Experts of a small language model.
Size: 11 layers, 38.5M parameters.
Experts: 288 SwiGLU neurons an expert, 1 pick a token, a sigmoid router.
Training: a variant of SOAP for the experts, 399M tokens, 6134 steps.
Below are experts of layer 2 (counted from 0) of a mixture-of-experts language model. Rows are named router (the router's row for the expert), down (a neuron's output weights, with its number) and show model dimensions 0-223. Each number is 128 + 32 x the weight over its row's rms, rounded and kept within 0 to 255.
After each expert's rows: "raises" lists some tokens whose logits its average output raises strongly, later layers aside; "comes before" lists some tokens at least twice as common just after its tokens as in all text. This comes from a sample of Wikipedia text that the model never trained on. Tokens count by the router's weight.

# expert 2
router [104 128 124  69 109 135  78 126 110  76 124 180  83 154 129 119 112 128 140 126 201  58 177 149  68 137 117 163 144 144 126 146 127 172  90 107 141 127  92 135 133  66  78  78 161 103 106 166 115 114 141 142 163 187 116 138 143 110  94 164 145 162 137 106 132 115 169 109  96 116 139 125 136 119 106 115 128  98  92 107 134 144 109 122 105 126 148 147 144 117  89 179 158  64 154 173 202  67 129 161  92 164 106  54 113  80 127 113 199 188 153 134  73 121 163 165  88 122 134  80  98 113  80 113 126 101 168 115 141 145 177 154  90 152 138 173 152 100 165 125  96 139 126 131 114 155 118 168  96  80 119 154 126 114 167 123 168  78 146  95 185 140 140  81 139 116 108  94  60 135 145 132  85 116 101 115 123 112 117 113 149  82 182 113 139 177 167  96 139 172 136 152 116 177 140 149 155  73 102 144  46 112 126 161  84 200 185 158 189 135 143 139 129 128  91 155 160 103  59 129 171 141  93 120]
down0 [131 146 149 142 127 162 139 136 130 170 142 112 119 120  98 111  66  92 156  88  91 121 165 109 154 143 134 106 119 148 150 128 115  87  86  45 135 108 101 176 116 116 139 130 145 135 106 117 165 160 118 106 117  85  93 139 116 168 118 158 135 120  91 135 172 152 199 114 199  86 132 111 167 124 179 121 153 109 169 176 143 112 176 150 138 134 133 164 165 156 143 184 183 110 157  92 102 130 108 169 128 108  72  84 135 148  94 157 134 184 103 121 100 161  98 128 142 126  58 106 126 193  83 144 156 140 157 144 150 127 163 103 119 141  94 107 112  91  77 116 125 154 107 108 136 129 118 141 121 125 110  92  68 100 103 117 156 161 135 100  85  61 186 134 103 115  70 125 120 154 124 158 110  94 106 133  80 102 115 129 103 158 119 131 137 145 141  87 130 105 216  89 177 113 170 203 142 118 145 113  63  49 123 164 122 185  88 232 156 112 182 145 171  49 152 156  93 136 121 123 182  97 106  92]
down1 [159 146 114  63  85 120 139 134 112  67  88 134 104 121 132  91 138 115 177  94 106  71 140 113 119  98 102 130 217 171 130 157 148 119 100 170 159 130 158 135  91 153 136  97 118 122 192  88 107 218 135  98 150 142  80 112  99 130  94 128 144 121 144 101  77 119 118 119 140 153  97 163  48  93  99 100 143 128 189 125 108 172 119 143 137 137 158 187 181 129 165 170  99 148 212 125 104 170 160 146 112 157 142 135 127 117 140 108  75 146 112 151 100 142 147  90 111 112 113 176 116  69 125 167  59 116 114 138  84 150 109 170 138 122  51 158 157  77 144 163 165 118  82 120 106  88 137  98 144 133 132 168 106 121 147 178 137 148 164 144 181  75 159  91 138 120 164 176 121  95 175 124 133 126 103 161 122 185  81 142  88 117 100 167 149 107  93 163 100 111 111 200  98 141  74 176 146 138 139 128  98 146 173  73 127 110 139  93 138 102 164 144 151 156 109 148 131 152 187  88 136 156 124  54]
down2 [168 112 147 171 124 167 111 131 112 129  90 129 118 105 135 123  80 125 182  94 137 144 141 152 152 114 116  51 121 119 141 129 137 116 189 133 168 143 165 165 148 173 125  93  80 197 111 138 128 128 147 127 132 152 213 107  92 172 145 187 131  76 137 120 141 161 158 132 131 143 145  87 138 131 141  71 140  98 163 238 169  51 162 106 137 174  80 143 186  94 142 163 113 167 198 128 187 164 121 128 103  63 108 125 144 146 107 178 182 155  96 136 148 136 119  84 128 136  73 113 138 157 100 114 138 175 112 162 162 133 138 127 128 148 126 134 140 119 118 146 147  76  74 137 147 110 125  82 166 106  69 122 106  37 139 116 141 125 162 196 158 125 136 137 190 120 109 110 126 174 110 130 131  88 110 114 101 134 102 175 113 105 111 219  73 124 155 172 113 145 150  91 122 101 124 133 104 167 163 152  83 120 109  94 137 111 109 138 100 172 113 134 123  83 135  92 105 131  57 191 137 119 152 160]
down3 [105 159 178 136 173  99  63 103 124 135 164 127 144 118  60 113 128 115 121 148 140 151 125  94 106 144 100 118  75 133  87 124 101 151 168 135 126 153 111  89 126  94  82 176 114 115 112 162 104 142 151 122  99  87 108 159 124 193  86 185 138 138 117 128 135 133 142 157  60 170 147  49 137 116 102 111 149 171 119  82 102 153 171 128 128 138  87 136  93 135 136 113 137  84 133 100 134  81 151  65 112 123 147 159 113 144 126 212 134 114 169 133 194 129 135 149 141 215  80 114 168 100 144 156 149 117 113 173 155 148 132  89 164  76 132  70 122  79 164 120 128 134 160 174 159 165 135 134 123  76  93 151 144 116 181  62 147 148 134 150 146 124  65 126 130 171  95 148  81 130 100 145 103 122 154 110 116 111 139 120 222 149 108 160  84 129 127 114 111 122 144 122 107  94 162  48 180 134 113 133 114 185 180 124 143 127  65 220  89 141 105 160  91 144 149 134 113  48 145 174 127 112 139 160]
down4 [133 185 157  98 106 131 136 125 179 121 182  61 158 128 152 156  92  83 143  91 102 146  97 112 165 113 152 123 119 142 117  80 170 204 114 143 151 129 173 163 109 134 106  68 153 156 185 135  86 174 109 175 113 122  85 125 121  95 107 100 159  39  75 149 127 128 116 100 123 134 139 100  74  61 151 115 134 141  95  90 121 122 113 108 180 127 111 111  64 121 122 158 108 141 127 161  89 142 167  98  98  61 153 123 147 119 155 132 162 132 172 116 164 130 174  80 170 154 115 166 118  94 185 108 111 175 108 160  85 173 108 145 113  93 126 141 113 150 145 160 130  73  63 108 167 143 133 123 101 159 146 143 178 162 149 139 167  88 141  74 181 127 165 112 134  80 180 143 162 162 131 168  90  98 120 135 190 143 118 152 151 189 125 141  95 140 105 155 104 157 139 138 129 118  95 151 178 130 103 105 174 152 111 101 115 165 140 175 126 129  46 127 149 141 172 145 111  89  71  67 198 100  87 111]
raises: " |", ".", ",", "ate"
comes before: " ", " —", " —;", " A", " \"", " N"

# expert 13
router [167  58 134 106  91  75 105 131 126  79 102 120 162 157  50 149 147 106 139 100 104 148 163 138 105 157  55 150 176 126 150 135 119 129 108  96 138  85  96 129 104  85 163 184 118  85 104 156 118 101 115 113 129 194  77 153 139 107 174  73 130 137 184 171 132 143 134 194 198 129 173 169 165 158 147 141 157 183  71 164 130 162 108 146 111 122 133 100 135 110 175 141 134 126 158 103 175 124  84  96 136 153 130  76 102 148 139 105 150 121  81  95 141 126 129 158 105 143 160  86 112 126  62 109 126 120 150 159  90 186 151 115 160 121  64  66 160 104 165 116 114 144 137 182  49 112  76 129 148 123  69 134 137 119 121 111 125 124 119  98  96 143 153 110 149  81 115 109 128  85 144 153 115 145  88 136 159 178 167  99 100  90 149 139 144 151  96  81 115 140 158 195 138  96 188 167  89 152  92 148  67 117 110  96 168 165 156 172 121 151  89 156  85 169  82 164 134 179 129 138 156 134 167 104]
down0 [207 103 103 101 225 128 159 143  99  80 147  98 130 129 144  75 112  75 133 129 139 113 105  81  93 171  92 140 128 144 127 108  93 129 126 118 179 134  79 136 132 117 119 134 143 141  77 107 132 104 107 131  63  77 159 130 119  83 127 198 139 192 103 133 100 110 142  99 181 184 165 111 150 122 119  59 132  94 124 118  40  97 132 116  90 158 177 120 154 129 138  47 144 124 136 125  92 151 142  77 128 167 130 158 121  83 119 136 118 182 111 114 128 155 113 134  93  76  87 143 140 158 100 106 167 142  85  98 110  74 124 100 121  71  80 149 152 157  89 116 157  96 127  99 152 138 176 145  97  88 150 116 111 108  94 110 112 106 171 107 117  88 100 148 110 143 156  90 141 148 134 139 161 149 149  67 130  99 134  85 141 101 128 107 158 209 160 173 157 139 133 126 126  83 121  81 149  81 147 116  86  72 123  62 101 147 118 110 128 122  75 214 135 104 144  82 149  67 117 121 120 174  65 125]
down1 [ 52 147 127 123 123 195 170  67 108 111 145  93  96 123 150 147 142 152 161  84 144 162  80 133 108 109  77  99 139  77 100 104 117 173  98 106 115 106 104  80 130 158 102 161 122 134 186  86  70 120 113 134  90 178 112 148  92 128 111 199  87 142 113 137 104 134 137 108 100 158 146 177 125 140 138  58  85 174 166 124 170  93 112 115 150 137 126 143 143 113 151 101 103 188 181  93 188 137 129 120 100 128  95 135 149 170  89 137 120 193 142 113 142  87 142  66  74  71 109 151 132 145 183 169 148 104 110 160  82 128 133 139  76 193 104 129 134 106 148 156 138 101 164 109 122 146  71 144 174 155 171 108 138 125 124 142 138 158 150 133 156 140 133 143 114 115 156  90 124 226 174 104 149 102 115 152 120 104 184  88 171 186  74  55  91 121 112 157 153  78 164 131 129  62  75 175 146 104 117 172 153 125 107 200 136 116 123 138 115 116 139  99 109 128 127 108 164 140 106 166 176 118  98 118]
down2 [108 148  97 108 123 125 145 171 113 131  70  95  94 109 150  69 125 116  97 138 150 155 175 155  87 152 196  77  82 131 143  81 136 145 166 106 139 152 126 121 141 135 125 116 100  99  93 152 170 161 125  81 161 126  31  79 103 190 117 101 133 149 139 130 168 108 151  97  76 152 100 127  98 194  85 171 133 121 153 215  46 160 167 111 143  83 142 214 140 124 114  79 105 111 154 153 131 142 167 121 115 129 177 109 126 145 119 106  97 123 128 122 175 119 120 111 140 128 137 120 134 120 117 137 174 129  95  94 103 143 112 202  87 210 188 112 135  84  90 121 159 149 122  87  92 115 159 114 133 133 158  82 163 122 108 107  58  82  79 125  91 178 126 160 105 132 104 128  76 138 102 172 153 131 125 128 114 104 175  94 106 151 132 122 149  47 143 109 135 192 107 149  76 122 132 174 118 156 116 101 135 107 143 179 117 149 122 180 183 118 119 105  70 140 108  89 163 164 156 146 173 132 150 113]
down3 [143 127 190 191 105 105 112 118 107 146 136 215 105 121 202 139 150 203 147 116 130  98 184 144 162 151 119 153 139  73 134 114 104  87 177 174 119  96 125 146 170 122 161 131 136 119  66 104 181 153 148 111 140 127 167  94 132 183 168 130 112 101 128 164 126 131 141  97 157 141 172  87 192 159 128 157 144  88 123 162 132 153 106 166 130 144  75  87 122 183  90  95 125 157 181 149 112 120 170 120 111 114 118 140  87  98 128 136 148  98  70 201 110 156 149 144  98 105 122 101 115 126 166 160 124 160 128  96 131  88 119 183  85  81  95 141 130 194  92 134 207  78  89 181 137 118 101 175 142  92 163 161 139 125  85 124 158 127  74 107  99 134  93 104  88  82  90 166 138 126 140 188 137 129 108 113 151 117 138 157 113 132  89 111 144 145 115  94 157 128 110 115 176 181 147 147 132 137  89 153  76 128 171 107 145 171 126  60 106 129  75 149  84 120 109 154 115  77 159 151 166 168 206 146]
down4 [187  91  81 179 150 123  60 158 143 166 162  84 112 167 132 106 104  99 157 150 146 114  42 102  62 195 117 136 109 107  95 116 111 134 100 135 167 120  91 128 146 110  99 130  84 137 112 154 157 115 112  90 127 126 113 128 101 175 141 204  99 166 117 142 118 151 154 125 114 189  83 121 150 189  83 118  83  74  84 109 156 150 166 131  76 135 103 130 131 146 110  59 162  85 163  97 146 112 128 147 114 112 125 131 159 142 107 100  95 149 154 109 166 141  89  84 112 100  46 150 187 121 192 148 172 132 122 184  73 145 108 143 171  92 146  78 132 144 106  72 117  82 108 130 134 149 122 149 148 110 143  70 150  74 100  93 158 140 118 133 110 176 162 127 129 107 199 105 154 123 135 134 118 147 120 115 140 130 107 120 172 160  92 149 155 127 202  87 101 125 157 161  78 110 162 118 151  68 139 105 123 144 119 131 123 121 109 167  99 108 116 122 129 113 126  68 192 110  88 215 131 137  67  94]
raises: "-", "|", " ", "R", "H", "\""
comes before: "-", "|", "==", "The", "===", "In"

# expert 8
router [108  82 134  71 102 123 123 101 146 125 123 133 190 150 135 143  92 108 114 145 144 134 157 150 167 134 217 129  96 104 171 152  79 124 151  92 148 155 119 121 118 150  86  85 142  96  98  94 128 116  94 160 100 113 127 112 119 139 136 150  83 132  67 108 112  67 140  94 151 185 139 101 190 156 154 127 104 142  93 146 158 171 208  75 113 127 106 131  97 102 168 117 147  65 141 152 162 112 131  56 135 136 126 135 125  66 106 116 128  70  90 111 161 153 107 153 219 153 144 129 138 114 101 145  78 174 137  68 130 158  83 173 142 169 184 120 184 164 155 126 171 149  91 141 118 120  92 152 108 103  66 143 135 123 137  95  78 129  65 119 105 129 141  61 138 140 192 149 112 155 150 140 130  74 126 209 105  89 145 113  75 128 132 133 172 167 139  92 105  98 119 118 118 132 148 116 108 148 124 141 102 137 171 116 164  96 148 184 156 155 153 128  79  67  79  59  86 164  82 137 160 113 106 136]
down0 [135 105 121 103 149  97 152 172 150 128  50 129 127 151 126  96 106 151 121 101 201 151 116 151 103 108 104 167 143  56 144 134 134 172  76 157 160 120 130  67 116 179 167 109  89 132 137 140 140  73 161 115 166 183 155 101 123 142  65 115  78 169 122 123  97 118 173 128 119  80 153  89  67 109 127 132 156 122 118 109 164 135 140 114 114 140 129 176 107 127 163 156 142  70 180 124  62 152  99  92 115  71 123 136  97 121 117 151 102 135 122 219 135 155 132 142 138 168 155  80 188 121  85 143 115 135 113 101 124 159 107 127 129 102  94 146  80 157 124  81 149 147 103  59 122 154 155 128 150  80 105 123  67 112 127 116 121 104 103 117 185 132 108  97 133 135 226  82 151 150 104 134 119 104 181 179 109 145 169 142  96 143 105 102 104 138 147 132 129 163 168 106 132  73 146 174 160  74  59 158 131  87 107 126 144  62 104 131  40 144 105  79 130 169 154  64 112 145 152  75 111 154 134 130]
down1 [156 116  96 156 115 141 104  94 144 152 118  81 138  97 111 108 135 139 131 138  98 135 122 127 118 116 147 129 123 141 132 135 144 143  56 138 102 136  71 176  86  94 113 130 131  50 142 103 115  80 139  53 102 141 155 116 116  97 128 107 104 158  93 141  85 114 125 166 133 173 100  79 114 175 111 156  96 114 130 148 249  98 162 145 120  77 121  95 131 123 107 136  81 158 113 130 133 184 214 122 115 187 144  79 136 117 168  98 137 120 220 143  56 187 136 123 107 101  81 178 146 123 116  90 142 121 116 160 124 129 123 126 131 163 111 126 140  89 131 125 172 200  70  82 153  83  89 149 143 153  82 110 145 134 196 115 194 150 143 153 151 125 142 109 166 196 125 120 133 154 176 138 111  83 105 161 159 144 119 141 163  80  98 100  97 129 172 177 108 154 110  90 173 133  67 112 113 116 181 160 150 123 114  74 121 143 123 163 117 186 124  98 119 145 116  82 140 154 166 141  76 156 190 132]
down2 [154 121 138 118 113 127 135 157 121  90 100 127 154  86 110 118 172  86 130  82 169 114 164 149 115 135 113 143 156  65 143 127  98 138  64 125  99 141 155  93 105 194 122 159 158 140 141  98 112  73 148 162 137 104 189 110  92 200 138 143 158  92  82 119 113 147 131 132 104 183 122 128 102 129 166 126 131 116 128 120 166 112 134  88 125 152 137 139  71 101  74 102 183 120 144 212 119 135 112  94 147 166 174 144 165 108 126 117  62 128 118  69 157 108 176 141 138 131 136 158 139  88 177 139 124 162 121 183 110 112  68 152 114 147 125 173 108 171 122 130 166 108  60 153 196 160 106 170 130 111 145 164 160 162 140 142 129 163 100 151 115 138 151 128 142 125 147  90 181 118 112 141 144 164  54 157  92 149 147 120 128 122 157 157 184 121 107  86 104 104 144  80 129 108 148  70 156  57 115 165  88  68 107 104 111 181 152  67  95 118 116 246 106 127 116  68 101 154 158  78 109 141 161 185]
down3 [108 133 134 182 118 160  46 117  62 117 157  76 123 101  92 124 133 104 130 159 182 160 133 125 168 125 127  87 110 192  69 153 100 113 162 117 112 104 158 135  98 159 146 102 115  78 161  87 129 135 134 162 168 169 133  90 174 104 145 104 188 109 112 115  91 134 128 143 114 108 198  80  83  82 131 134 145 162 132  76  97  92 127 136  95 152 117 132 154 150 159 128 111 146  67 116 173 130 136 131 124 128 160  93 147 153  69 117 143 191  78 137 149 103 132 103 111 142 142 146 100 108  59 105 116  98 120  90 126 189 167 106 141 138  70 131 128 193  91 143 131 120 143 119 136 123  96 148 156 146 124 114  97 104  80  78  90 171 187 153  37  93 158 123 200 135 110 200 194 109  76  82 130 123 169 121 171 122 103  93 144 162 157 105 149 129 164 129 132 104 112 168 104 120 114  82 127 148  88  98 113 149 100 125 106 128 180  94 162 130 230 116 112 131 142 134  54 164 159 148 148 114 131 108]
down4 [112 136 166 100 137 151 186 138  85  74 150 112 120 149 111 121  73 122 141 159 126 131 126 148 189 173 175  74 126 171  88 126 139  83 111 147 100 193 167 160 121 141 134 147 108 141 132 126  96  98 189 182 197 113 138 115 182  82  91 227 122 142 133 118 162 154 181 112 169 137 164 119  62 182  97 106 182 114  91 159 145 100 191 120 144 125 130 144  98 119 126 129 131 109  73  70  98 143 135 162  89 139 161  71 198 131 120 151 171 145 166 189  42 158 132 119 105 152  85  91 107 188 100 101 151  92 111 111 149 130 146 118 119 131  94 135 110 142 189 159 137 169 148 178 125 148 136  52 122 129 186 126 140 122 143 156 167 122 128 135 164 155  98 179 111 158 108 120 205 115 158 154 133 105 139 106 125 158 140 115 149 134 143 116 116 167 142 129 117 124 114 155 133 163 161 126 127 131 167  40 121 163  85 173 132 118 164 118 106 146 177 133 148 163 135 124 136  69  75 136 123 120  77 103]
raises: " |", ",", " and", ".", " or"
comes before: ":", "==\n", " in", "\n", " by", " of"

# expert 1
router [127  65 174 127 120 123 153  70 132 110 146 130 108  79 123 125 132 166 142 132 136 112 200 140 117  87 169 144 125 124 111  92 103 190 161 163  81 119 153 128  34  97 131 139 171 102 128 178 181 155 110 163 174 183 132  90  68 105  99 127 169  88 136 130 132 156 121 116 126  95 189 125  71  94 189 101 123 130 103 110  70 139 133 126  80  96  94 191 130  82 105 139  88 151  70 157 144 134 137 107 178 155 136  85 136 106 111 142 163 179 113 136 157 162 149 123 186  70 175  69 101  90 180 139 106 128 121 111  83 172 138  69 150  99 175 144 163 133 124 222 104 149  96 120 107 192 144 126 110 125 144 107 152 105 155 117 138 145  93  93 151 103  52 123 119 151 143 123 136 142 189 159 125 169 131 127 146  95  69 111 197 104 158 169 153 123 140 104 157 123 138 136 132 181 135 148 101 161 154 143 146 150 139 172 162  93 183 127 143 132  95  84 177 121 139 156 175 138 121  84 122 104 120 129]
down0 [177  92 179  99 138 202  90  85  81  41  42 129 153 166 141 109  69  98 119 134 178  72 140 131 130 177 170 112 134  85 114 123 115 132 131 146 164 123 116 129  95  73  90 101 131 125 113 129 144 103  97 165 163 168  79 122  57 146 175 176 180 118 186 158 122  97 105 134 124 102 137  81  75 140 166 105  65  80 104 143 183 143 127 124  74  77 210 144 158 124 133 145  80 112 179 168 150  78  76 138 178 133 140  47 112 108 129  73  89 165 146 141 163  98 182  96 117 122 187 167 121 135  97 153 153  89 158 131 142 156 106 103 134 131 116 149 137 144 121 152 211 154  83 184 138 144 180 161 133 113 140 120 118 159 117 130 116 122 124 178 137 131  75  85 153 152  94 156 103 106 105 169 149 144  97 148  82 117 118 126 185 144 128 118 157 120 109 105 108 121 107  80 149 135 109 166 135 114 131 107 135 143 135  91 113 106 115 141 131 100  72 139  96 136 132 109 123 133 146 114 120 101  80 143]
down1 [141 140 127 141 167 106 120 125 139 121 159 151 181  69 162 120 150 130 127 124 166  85 157  56 131 178 137 185 116 179 129 126  72  96 118 109 108 130 162 137 127  99 134 159 135 132  90  81 107  84 160 157 136 150  69 124 154 167 142 125 138 101 125 165 140 133 114 137  87 130 126 125  93 100 138 176 165 186 104 148  82 190 175 149  95 184 118 156 135  82 131 125 135 116 113 111 171  83 158 119 159 151  95  70 103 114 130 155 142 114 191 157 138 103  57 131 114 192 181 138  83 172 133 124 100 140 140  57  97 115 135 154  77 109 137 127 173 169 121 130 116  73  86 101  73  99  95 165 100 148 144  61 121  85 148  94 117 149  93 133 156 170 155 144 173 139  72 102 103 114 124 169 129 117 111 145  80 217  82  63 115 101 154 139 126 125 124 156 161  94 197 144 108 108 118 197 117 190 114 110 133 108  90 132  99 184 114 112 131  58 112 147  77 138 105 111 101 111  92 159  74 159 134 158]
down2 [180  94  91  84 120 146 121  72 162 155  79 114  92 130 134 144  79 128 142  71 153 161 106  82 169 107 109 167 120 130 148 123 139 114 122 103 132 158 148 163 131 171 103 150 110 153 137 145  91 156 114 110 110 168 134 156 109  98 150 129 166 125  93 148 111 126 114 113 182 127 151 105 134 101 169 131  57 141 130 123  61 152 139 117 122 103 170  95 141 192  53 169  77 140 137  54 111 124 113 161 132 149  82  87 142 152  84 125  91  93 128  72 145 129 149  87 110 107  78 110 131 174 166 119 149 158 163 107  94 117 143 170 156 116 176 139 146 142 160 154 101  99 133 143 143 105 173 165 129 165 183  77 153 105 176 184 138 173  98 165 161  96 211  95  87 128  93 112  87 190 148 100 139 164 129  94  99 109  82 192 134 174 124  84 125  85 185 100 162 116 139 149 117 101 135 124 131 129 157 120  88 175  38 219 139 157  61 121 154 154  89  75 111 149 132 110 115 127 146 153 130 119  84 130]
down3 [171  89 125 153 148 101 134 128 129 128  72 139  73 172 142 155 113 106 108 155 114 170 192 106  84 105  96 167  55 100 101 109  96 174 147  73 141 111 122 166 199 140 127  95 158 120 154 165 139  99 121 138 101 141  82 127 177 171  87 119 112 173 184 117 161 185 130 110  77 120 142 185 143 112 117 170 132 124 129 110 109 148 151  91 149 121 127 168  65 142 102 129 142 119 125 149  81 110  75 136 149  69 111 187 147 157 142 143 140  92 132  90  90 164 125 108 202  86  91 166 155  92 108 126  66  79 112 102 106 137 132 125 171 150 142 124 137  66 142 103 179 119 175 124 104 173 198 118 148 145  70 141 110 166 162 122 148 141 215 113 116 119 196 105  93 110 124 196 155 115 140 152  87 112 122 107 120  87 146 143 178 109 190  98 122 152 128  33 167 121 164 111 122 110  98 123 149 136 118 140  94 136 119 127  80 121 173 130 167 159 127 115 102 148  62 132 114 105 130 159 130 157 140 190]
down4 [142 125 205 110 124 175  96 125  95 158 130 113 108 138 140 129 154 144 124 152  98  65 135 144 112 178 154 104 134 104  85 115 118 130 108 147  64 160  84 226 134 154 113 134 115  73  72 158 199 101  62 121  82 129 164 128 110 138 152 120 138 124 154 123 119 150  76 127  90  59  78  98 110 134 126 110 130  87 127 140  99  93 115 121  99 179 195 145 131 132 107 108  99 131  95 136  64 135 116 166 150 149 184 149 133 166 149  71 145 155  64 133 116 161 134 131 135 137 121 129 158 119 132 100 158 126 135  95 117 111  89 156 120  80  98 136 150 173 159 176 140 165 145  99 103 116 189 101 154 147 133 135 115 147  98  83 180 112  71  39 163  78  90  93 142 155 195 117  87  70 136 104  92 119 154 135 148 178 103  86 177 167 142 149 123 139 116 127 119 151 143  81 175 146 183  59 173  92  91 119 124 156 156 111  96 110 163 114 117 165 165 104 155 113 172 152 144 121 175  71  95 163 138 166]
raises: ",", " in", " and", "."
comes before: " of", " was", "'s", ".\n\n", " in", " States"

# expert 0
router [ 96 126  95 138 150 177 134 128 190  61 114 149 158 112  97 152 169 133 106 124 122  70 116 159 105 138 155 108 123 122 143 132 144 162 126 107  83  65  67 136  74 124 117 141 144  94 179 157 133 158 138 162  78 153 135 101 134 103  87 106 101 109 127 116 135  90 135  78 169 179 209 107 146 102 112 123 167 132 165 135 112 118 132 133 175 103  95 118 123 123 102 130  72  87 138 174 192 132  90  76 180 130 162  43 107  91  78 128 197 126 127 128 179 108 130 170 165 144 148  89 143  91 139 122 113 139 152 181 133 111 153 115 119 156 121 116 140 110 151 154 112 177 163 111 120  65 158 127 172  92  77 227 129 111 141 133 114 118 138 150 212 142 147 106 112 113  91 153 156 114 156 161  46  98 113 118 125 131 157 110 138 157 155 100 148 161  89  84 170 130 116 152 112 125 120 173 150 131  73 182 158 136 197 110 131 165 171 101 191 168 145  86 146 139 136 173 152 148 120 109 187 159 140  76]
down0 [149 175 135 146 152  68 125 166 137 126 148 147 129 152  84 109 152 106  80 139 177 139 138  51 158 131 158 228 118 105 163 106 129 121 130 189 153  90 119 208 143 169 112 171 106 107 100  35 104 138 133  91 120 126 132 123 143  70 140 153 149 150 115 117  94 145 140 182 149 168 146 153 143  76  61 154 148 161 108 155  97 129 133 111 137 158 179 154 212 149  72 116 110 104 126 106 112 145 158 167 140 128 116 158  99 114 108 132 138 108  81 186  72 131 110  99 142 138  66  90 116 152 164  97 100 120 132 122  91  85 114 107  95 134 149 127 127 158 117 151 215  42 105 108 101 176 104 125  98  86 175 137 127 135 132  96 111 162 103 118 128 131 107  65 124 142 123 126  98 183  99 159 158 135  95 112 114 109 122 146 169 160 106 109  94 136 188 181 113 118 148 124  22  80 114  87 163 183 158 156  97 170 103 162 143 100 105 138 114 128 114 124 127 101 148 169  97 151 111 135 116  88 145 129]
down1 [106 113 190 101 155 102 128  68  91 136  78 146  90 137 111  97  80 114 193 127 146 126 160 182 106 132 146 173 143 112 133  89 111 149 157 123 178  97 143 153 118  93 175 130 117 140 152 160 133  91 137 140 161  95  90 187 104  76 107 157  59  80 133 123 172 156 131  98 120 157 118 155 100 145  88  65 119 148  87 162 152 122 147 122 136 121 123 139  95 101  95 140 109  81  80 110  86 146 166  81 151 127  92 153 165 155 158  96 106 206 145 179  79 180 141 114  98  81 122  25  98  87 102 105 115 162  91  64 182 112 155 104 149 119 107  82 143 148 110 185 131 137 125  91  68 140  76 170 144 173 109 131 134 133 165 132 196 137 177 128 149 163  94 114 133 100 106 129 131 152 124  75 170 125 103 155 140 116  86 153  99 146 138  82 137  82 129 105 112 157 110 104 132 123 165 102 120 115 109  86 142  71 153 116 115 150 189 137 161 119 122 141 134  94 154  68  86 147 134  61 174 103  83  80]
down2 [ 54  48 156 136 114 119 197 134 149 122 140 109 149 143 185  70 184  80 169 119  92  94 184 180 121 169 155 156 155 107 175  81 126 160 182 125  80 161 107 124 156 155  76 109 153  99 151 145 184 118 111 119 157 193 139  94 129 137  86  58 118  94 116 131 173  96 111 145 128 144 125 184 142  84 108 157 100  84 130 104  41 153  97  68 144  94 136 145 160 130 129  96 135 195 124 160 127 150 160 125 109 104  82 149 126 134  92 132  52  87 140 134 152 113 157 132 114 114 150 155  85 108 113 138  96  78 106 106  88  76  93 103 124 127 154 183 108 115 121  73 127 134 177 152 105 144 142 123 109 121 142 127 181 110 141 118 143  96 159 190 196 142 191  97 108 133 114 125 135 126 102 151  74 129 112 138  99 126 118 154  84 153 146 118 102 155 157 174 136 128 110 156  94 190 152  94 148 120 138 176 186 182 109 173  82 116 108 102  76 132 102 133 130  97 116 149 153 164  98 149  78 134 158 154]
down3 [168 155 147 173 125   7 108 104 157 113 116 135 138 209 128 145 179 118 140 157 152 152  69 131  89 110 159  90 126 127 165  80 169 160 138 103 130 107 156 128 149 170 152 129  54 139 104  84 139 102  81 144 157  81 145  72 169 141 162  88 171 132 148 117 108 133 124  92 111 174 157 193 131  93 149 158 164 124 120 157 127 145 168 159 151 160  95 124 137 153 118 167 146 127  51 154 123 133 104 161 140 140 115 145 167 107 161 140  81 126 119  62  88 139  98 221 112 160 157 122  92 142  85 162  97 176 120 133 104 119 149  87 128 110 122 127  96  81  98 133 118 131 171  60 185 189 110 189 133 149 111 167 130 105 113 144 110 119 127  94 112  58 127 146 133  93 172 173 222 144 104  64 119 153 162 178 121 157 123 110  92  79 122 165 109 107 135 122 122 153 142  91 142 122 102 126  89 147 141 170 129 120 199 142 151 154 176 134 104 119 142  96 138 147 178  87 124 124 155 121 114 143 105 145]
down4 [154 117 138 159  58  90 182 104  89  96  29 135  94 147 122 100 133 158 123 132 123  99 164 122 114 151  67  95 114  95 172 117 150 206 162 118 231 140 116 102 135 146  73 155 158 141 139 123 140  80  91 166  97 124 154 112 133 121  48 115 140 140 163 174 110 128 130  69 104 164 151 138 112  96 155 117  57 119 162 128 135 141  89 116 157 133 127 112 116 150 124 149 102 109 128 168 143  85  90 111 106 120  77  82 108  80 181  73  77 143 144 148 131 154 166 132 120  84 154 136 131 174 107  89 157  90 147  58 118 190 136 110 162  66  86 136 128 150 106 122 112 154 101 149  91 146 121 120  88  60 151 108 121 194  68 170  78 147 114 118 104 139 116 109 104 129 124 116 182 121 103 109 123  81 103 118 110 173 145 152 155  91 131 169 135 183  98 117 104 112 141 105 140 151 189  62 122  79 129  97  81 148 127 163 125 105  94 185 117 180 181 128 123 141 122 157 136 105 121  85 108 123  89 130]
raises: ".", ",", " to", " |", " and", ".\n\n"
comes before: " |", "–", ".", ",", "%", " |\n"